From a checkpoint of a small mixture-of-experts model trained on Wikipedia: vocabulary 4186.
Below are experts of layer 2 (counted from 0) of a mixture-of-experts language model. Rows are named router (the router's row for the expert), gate (a neuron's input weights, with its number), up (a neuron's input weights, with its number), down (a neuron's output weights, with its number) and show model dimensions 0-255. Each number is 128 + 32 x the weight over its row's rms, rounded and kept within 0 to 255. Numbers have three digits each.
After each expert's rows: a language model's description of what the expert responds to. This comes from a sample of Wikipedia text that the model never trained on.

# expert 39
router:099132239151150052108090115173159101195114109119104152166115082111192131195146176138136113159182108114154161111084154122137094103113073089167131122097113135080141161116160120101127179118155124171118154149161155089196108122114165120163093120121189082145127118077130074144142175146128161109111161082084093104113125133104131175149122143119064129126120076114144086124164141067166135105198113138145117117090086148154160158101088148113103114090128103144107134174116119081146108157170119134130115143101153125129160131082179147102089144167146139089061154169108100189104174086166077122178110093146155121110112132149183162088102144140143076139114136135165087119117156136097138072154081151139132058142104088146110155099074027123114165134109100208150103144116160096129165170139118
gate0:141079097130160095139165136116138140125128147154179179064104089125116166105175103136192125074153150083096111075128138171114114186084129211102153083155114059143114131131191103132063127136128116147131083111132084092161079099181133065132144129111113091097143068124104113097159087101096131133152102188170139133164160144122140146126124110135134118132136117128149122155168110046189104142128137135189156146143102127108116125138087134139070136122096129088113171151100124118147188145166087084075151165174147135081117095177127175201105125194150148144181110150107116133147164175158114146072102133165143078112135155079154131099110112063153165150103175099165138146171102083069074183108110134119185148155123210059156107114128138126065109185158111117163116112113135118131156144162117
up0:196159077172151102144075112128138114121105154106120161134156167144152120104153159065113068158191134130129130115152089140106086088165123114144117198119107115043190104158109118131162082080187125110129082140137165105142138096111200184158091063178172116109158114110196114119177094105125137147106119120153167135114111145089114120148104128158203114092140143108153099142131127071117168136015152101104215117109129103163129106138119137117109104088140121124148139098143138139111129115119106103140130094097176101118112158150142073111130079071120053129145169109123161143095113134137108085169059114065170129137099129157118156116128129087079113107119102173113156154128130151128134165142197130114173161205126151120028134148122150117172128064146164167106171136121180160102149149161153
down0:050144129131148088105165134128199156168099149170067137127158121143119083118138138158095104116073145107146130072133170086106097167138111110123097139121111139139130105165131122126104126077118143077103095113043176148094101076088032166141156120113187191153103138140136116106088161094130141062185114133130135108120170115152104143132137075160157131166148171117106122117129098191154055113089133155169068123145129139139125168111177196192106100148161096115160159095106145125129116159064135143173148204141107184151112133142077141154096105114154143192138043123138065168181133110178158150078101120140128154134133098090123133169114083097100095141118126145134118157123095132130161098122069098116113174146132147083155121080170135126160156177112230125118093167116102091133134144148100
What it handles: Table pipes, list-item dashes, and naming words like called, named, include, in asteroid tables, numbered lists, and descriptions.

# expert 17
router:157200136125056084144122130125217109113128123143070115105135103053113154144153077099181121134136181140152144098162130122121111093093181106119117083143153145115160128117180098117100174121102133181108150120205114128120188140158139160149108113109132083159139151132179146083077066075106114147138180119117118138139102134160085126108152115129091130173080164114182173177152165108162105123152086108120109185132126172168136113156129143160133163088179141081120134148094143153104173138101127088154159102193152117139174157086137149154140155135127172140121102183179147151134083174184101092103159128118127153134137169092144136068087152090156163130137056103136092104112166093073110112119157155166130101074056077099097206059111062098096091181100110148122146146119104124114166127098098
gate5:114065078154167144122132143118131135108087154184075079115094101114057103062108118128129141121106169110125061183104116130131134114120135116156107129103165127096145134078131142121171100112180123113111140162160101132172090107122134074215145053148116114139095153113144192103105094151129112147081128101159113163087144103157143173104194133085079119132198077142166151151172141096088168105115124167107118165145096137124174115163107148126106162108121133120128130189110126107154088117073118146104073116138056124127131148065146160119073097102114088129094108096144096132154117138125113136181092171138100153167124178099130134160122053092160117144187123108143114166164195161085103101156159117117213109157101154136131145054089203097141117170181093106120115185120133169162176193134162
up5:111165162119145112159090176118133080133166173112115112152146163132117120154123173153149126105112073156150186115199106128114146162145090169128163123141107085165146111119171145143063147108059139194136117115125122145122135134113150185120121243072095192133079114161140139165083134145139190133130177153145165147115080160101119105202128156119105110111099157080090088151073135175188121107125045124112169098187142145150105109085133106139124107163124118117145070102158087127138101084121165171184196139100134113097115157161096127172181160099138096122098155143108162102100135146091126101092157076142149135163122105137082125156125111085134084131071169167089107104087117124125140141036091087156063154132162090159116116142107095139114064077149122100087118109123133093112107097202125
down5:121155100169123105112158093096088150110188137092193124127120143134156097159111108121147130128138090106142096120108122161127103126167109089168118138093149092120163112190121151155122163105157137086161088086118132126090120125189061087135128107181066137174127089117113166113163170164072118130129088133139112117065133145102133162119111159116110136170160101151160120106172105125097197146080188165105102129121148142085128121149112095150123127134125140137160057137166134136177081161143157161048117118170092122144158154086098146148178142122135121138138124165118127114129093152146062125123114092104079134104110140127175160106244112106037116182103139158180134066130063117121108153164144067101136064158110201124134108138104198131118242114176167152142152130155140073147135062140121
What it handles: Four-digit years after month names or in, such as April 2015, in 1945, plus year fragments in ranges like 1997–98.

# expert 61
router:138126087132155150180129174154093167116088165135143099167161084146167152170135128148122129097145173163155116072131177097114144106133103127119149159156099166065138115132135137180108147161115125143089085167122071128145161181076063100125152174082114170154149118133195158121144118065141133116144066119105162151156151132127126106145121154171112145085060087082104107192043156119098126136110115106136147126138066124110092149163114098163174057151176158126152084108181114108118099146157167088073090129178110056129146158185111110082158085073132132075117147068130130108113095150091149080222136117177144120117037124147119122144140112136133150119159102156105121175143161123143158145145123165129129115127159073141110157096131189085186122134163084132145121148114112069069078111178122
gate0:140113107118125124115082081137156129101150177081145109124102135118089138034094111117150185111159147146141164155170139110129134100095123152137096129167168174123140177159104116146092105094195094139074084147052122095097125127104072168134067171087120157088117123058091130191077112110065118137183175133106102138109145133067098139084130133086110120107115069140141120074154138102143149096107104141103153131102081134166158168165180144126135128163172097098071105089145123192145172101212165143110079130160170172111170124127144128189171141107128066137098168122120178120175139136161208117134072139199071118159128114110140151161126087170159114106110116162142153185108144157168142170124138156103173142155114119143071088111151133117116147169093139115172130134151158111141101186146073
up0:174120151108125195159193148086134146106082086162107179218119054167090112156137137078147096125133120041135098092146146157119109181141136101119084183095115142158154153106102137078109124188044133152106165101158133169160121163140223113134159151112103112188123164169121129072154147178151089166141118130126183128155154071163120149168116090158106177183070122099128137122093091116078069185146136121089117149115105144117105102131108124087148147177168110174189169151101123086091088147049107079128169140099098099168139157092134166162124107124101111108119117125158102136148174116123051155125156139098156145148138115131080127117141112096119143141147202096144097141137107102141147121162183107141063125060093132135153144115096151129106102135150097167133115116139077148131137083122139
down0:107128106122122164120122146088133141133097120115117150146121120117077083125155104098151127153114173103132162133086020112133142136128101086098145157072150148135141107169166039100091160131133190161188206143122120140158073147162156112147074139131100101088146110113151113112156109114183115117136163096160104110094124075172153096178149144174105144147137142122123134171160145193109111146119195144096089071101123166097109124094097117109139119139185041155141146099079153144091157181105157113153137105053087086176169151128152082125158082108134116132178126156119190128135201105108105185113191110114142106148154175124126108096134088083109157207126109143114085079163090147126113147200081146085098097167159109166101145157164122141076086148139130099144087158146130172095160097185118
What it handles: Opening pieces of given names and words, e.g. Dan-ish, Marc-el, grand-ch-ildren, Per-centage, plus whole first names like David, Paul.

# expert 19
router:137100126167120072089103098149116177107112162101128115086144152124069050137112103122083141159164096180143160157125121165135160121059114103172087091112146128140122151150162091142111236141181109198100107191126056166165088142114075046149165150092113158159133067155116133131190139136118102137089135103142107179146100123142141156118163085134134107171168115121076166063104127039161127124155157168107171121097096152134117141129130156113131099132156153132180113117139197116084118077126102163103100122161106125104156107092195108135121148187149164095138161141115089066105141131164071126144125128132151163098078136145123128087097150150097107117092149155097122111192082050088097091086131154167176128143091138173138100103091153104106150113098150097140087090176146143091126142167122
gate0:137089130138122069154127104097138098216175087128137158119090137138125141139091142181093157140128141130127178141135081109173122100089084123110136127140169095139177105196085153119104113100060094156144115120136078113096096105104134098157128137072167160120145141165175142093151172134103112098136084142180116122131164137077076122129097189097153150150095125134166134127081104167169106079120124141137053129162075148147085103153205118066144121135180121116106081126125185147136103116137158116122158123147142072142123079188108129226133157127123180133163097098109124090136145148123097116167063182122191119148147143178168161160151143127125110130026127045116084130099122110162170120129143096094132161131186167107109130160092201144123166090138152195161173154124122146164079105129143
up0:095157137142129138083111126142125150182071161086082162130223140107105124074167085137137139138165133130146151133202126120071177118135131122114162155110094128133067111144136109203180070087090101115069115144123126115084124181190087062191109154161129124134141130051095153133104103139112113185155124013095103074153173146121083058113152165105138096152112112115173129149184143098111124211125164159111102154109140070138131176150077138092154142136141131088107147118123064142136110129113151118146140097115133161123139109124172140105094141136181118195089118099156087147111107120135093125138167114115104177080152082171124148183156154111123077160150135147161125174109119118092145113131190197159110058119130134149132126131137106141116119151156112158137100163101121144133149140173044
down0:154149117147146214124138136104155167134112153214141181132102122097153075118125137128120149149118096129165187150123145122094167148175137065164100156101149110135122144111134136115115090147099162204180081119082157153127141114153158148163089164136116121175120135081192142195045084095181114181169137140124111167123146132129114157135152090123149127097101120080090173118075168092171150123147163168144173120028129162166119098087068134130148124197098122165122135078153082155093102148129091108076121133116128190127104123096130138160123072099080113096109155177127097106202199139108094152063143136087109162074138082132135089097155136137076137147083145088140111137115150150108151093070099164117133096153118108078133141129092143132134165120174093105080089133093179142090127136091165
What it handles: Line-initial dashes, table pipes and == heading marks in infobox lists, taxonomy entries and tables, e.g. - Family:, - Order:.

# expert 8
router:129173136171145109099136146179087137092127153161150117133137128180194148105097087135143106169132145164125119123126111144118135144166107072087133184167103113093125145118160179155106110139075115096075159131136155122137075090106174210105080130141168128136088068117158148202133143110108121117167074103062173112132112158074148110121133086178206101138111186150108156124092185088128128162090134112155112162115104100030164192117147134107141139136061149108149176096140229148072111124111137120116129166112092112139085113191096112110133101105118140091113092113096173145117101123077118114151123117173179091113078067149126113171193053120129118120113094101128163141089116169070160090096138107118096142068166062170149112119145172105129148154143159115150125140067134115104139126132156
gate5:056111202102084129063131074161089141127134171152181103133146118112092148166123081099106070073111149122113126178072146128143120116138079029090101124090167149145203139151145104171140068130182108115125166154079121120090154111111098174172145124104131134071145096091122134186167119129124147143202143117120169108096131168109205146107125153130154150116080211131159107050126082164125130130131125107134194106108124155184132197117180124178077123108083131190115144060142128113130156162085178104092084109110149131138089176155085152092125092101118130125099099139128153151156161111098141155129154097103137125098163145117075123124110138131149120147121134139123132136114175120127159131145137148125142084077128170150162191125154188122096180144098093140111133136112200194094134135148169
up5:135141138143105115180187149097136101113100094086083131165154154132150156150152115120106105119137127128112192114168084084126143135088157189126171104150142107097057086100108140138112207107091163138154101134168116167112154122136106122115154130121112088174064192162186156125121151142133151079090162099177075146147166149137093103177116086088122088135103075112134174184127103096096109140118069121160141137179097155048112124124109133123167155124134128127158121182131104112089095095131088170189191130145095180138094153127112151160132131117082132090113070119136102108161072124133094066118127158159108132172075125089150155164125121189143092121169119135132165111159155138176103119117205148111079085152081109087164049161132073143097057135193193135125122111142082054136103150108139
down5:179151214168044122111130168142159166115175109148117102153119105094134052134134113072088173148129146122138144159120089183180097093113096098120076059160109064084131143159160113121165127150116119147152169145137153087133141162104138133112126167118133074122101157164139095064200050092146103116170088103119122107133054070108123173125169152100132142171089080118142093099096150107113159118128128073138147118109122137100138130100155164094085139096137191156152138080114042105110111162151159120095126174139153146123089130150169119144143129139113129159093119067104099135085109165140105134126125133101069102118114105149119143141098185130166135195165170123169141127053167134193151169097061147143117080160090146102117134123113186092205160126146157165148101100119152125129178176125144
What it handles: First names and surname pieces in credit lists and sports tables, such as John, David, Rod-ríguez, Gar-cía, Stev.

# expert 29
router:130072147127095125148128097132052141143196123064113145102168085173164096105118124108117178129184058153153148148099141140089077137117071124170174111157164144150091113142110066138126130131185134112121110152083121173186140149075090071091125106147120178183139175164045148078150183111164178086143143125139119171170121109140169108128094122139052158144161159129143188125117133120180116165141170120146121137137129117150121155168128142163144113113104112160146148118127147134143136049123078154115089105152122110104145104162127088118100103182147132100200137154110062109126135138149085154147133145103168160139041125126091168074083200126142115131091176143090089096203119192064135116097149141150112130155146167176141139093121113107139156127124094102072153109144130085069120163163094
gate0:155135079145143094150147131183118171159115081153095149084151128125173104122122131112150144072142121150146092099150166145166125085112117195132122148102141077162153142120142140134173108047145177172124119102112150095045083143105170143077159165134206115081138150137112098148093143175111169103102150123129125146112202099147108148135114190117159182105129140113091094119158103047189089073133110178160100137127119190188124173110149136131162153091112077081166127145147123106098110182035106166101132070108151141100119160148118150142177129127195128130080167101144123138127124070119143140122151187076133062172163134107112100133103083107107119173147100110153128134190143088139071165193138124142126107134130122106095179124149085132117097083038150155156129125121151137111079099163093
up0:141155106159117143111123052145109130145122098192088153136123133155127134132099146138122150127161085150125113102112201132134105119124170157140163142113093156136135088112130164102098087069107130150157144156181154127055097125063130102071120131123111110066147123148119141068118122083128137104165119100170055130077171108099143124105170140093162144139165120116119086162157084096132161143112185132130183102157098160150073163091132134100094165110092111088140184073126114037114091144078121174138139108145095121094150097152096126135151154150200122159107166129127167120105141130131134199112102117087053145159132129148128092143191093090078101147192163163144088080124170132179095115181146127137125174194064089142153092073118156124134157095098217084148143089151168096181169129181111
down0:122100109116131095119127169064098164093129095149091158086102116134132117185103126121163106141107182062106104092144098160136128128133129108081144145127040117144122042140120131124131101122154119117102149038131204140101142113105131088111124112096151139162119122126088062134140191074134162139116050153105162194154177110168102155168105136108118096144152143135088105092144169129068137147090182156207116111115198148176094095163161141132148167092112122142097126129082089181168052102061120110173123080136149175136124069136066112171131155152102123155127151103131130179110122129115149164156143109190108090193117138110130144131154164151144108122116114199145119091109167127110178160127123056166134118139136141094194133168103120166137088165128045119116108119126112137169180107162123
What it handles: Hyphens joining compounds such as singer-songwriter, mid-1990s, and the leading dash of infobox list lines like - Publisher.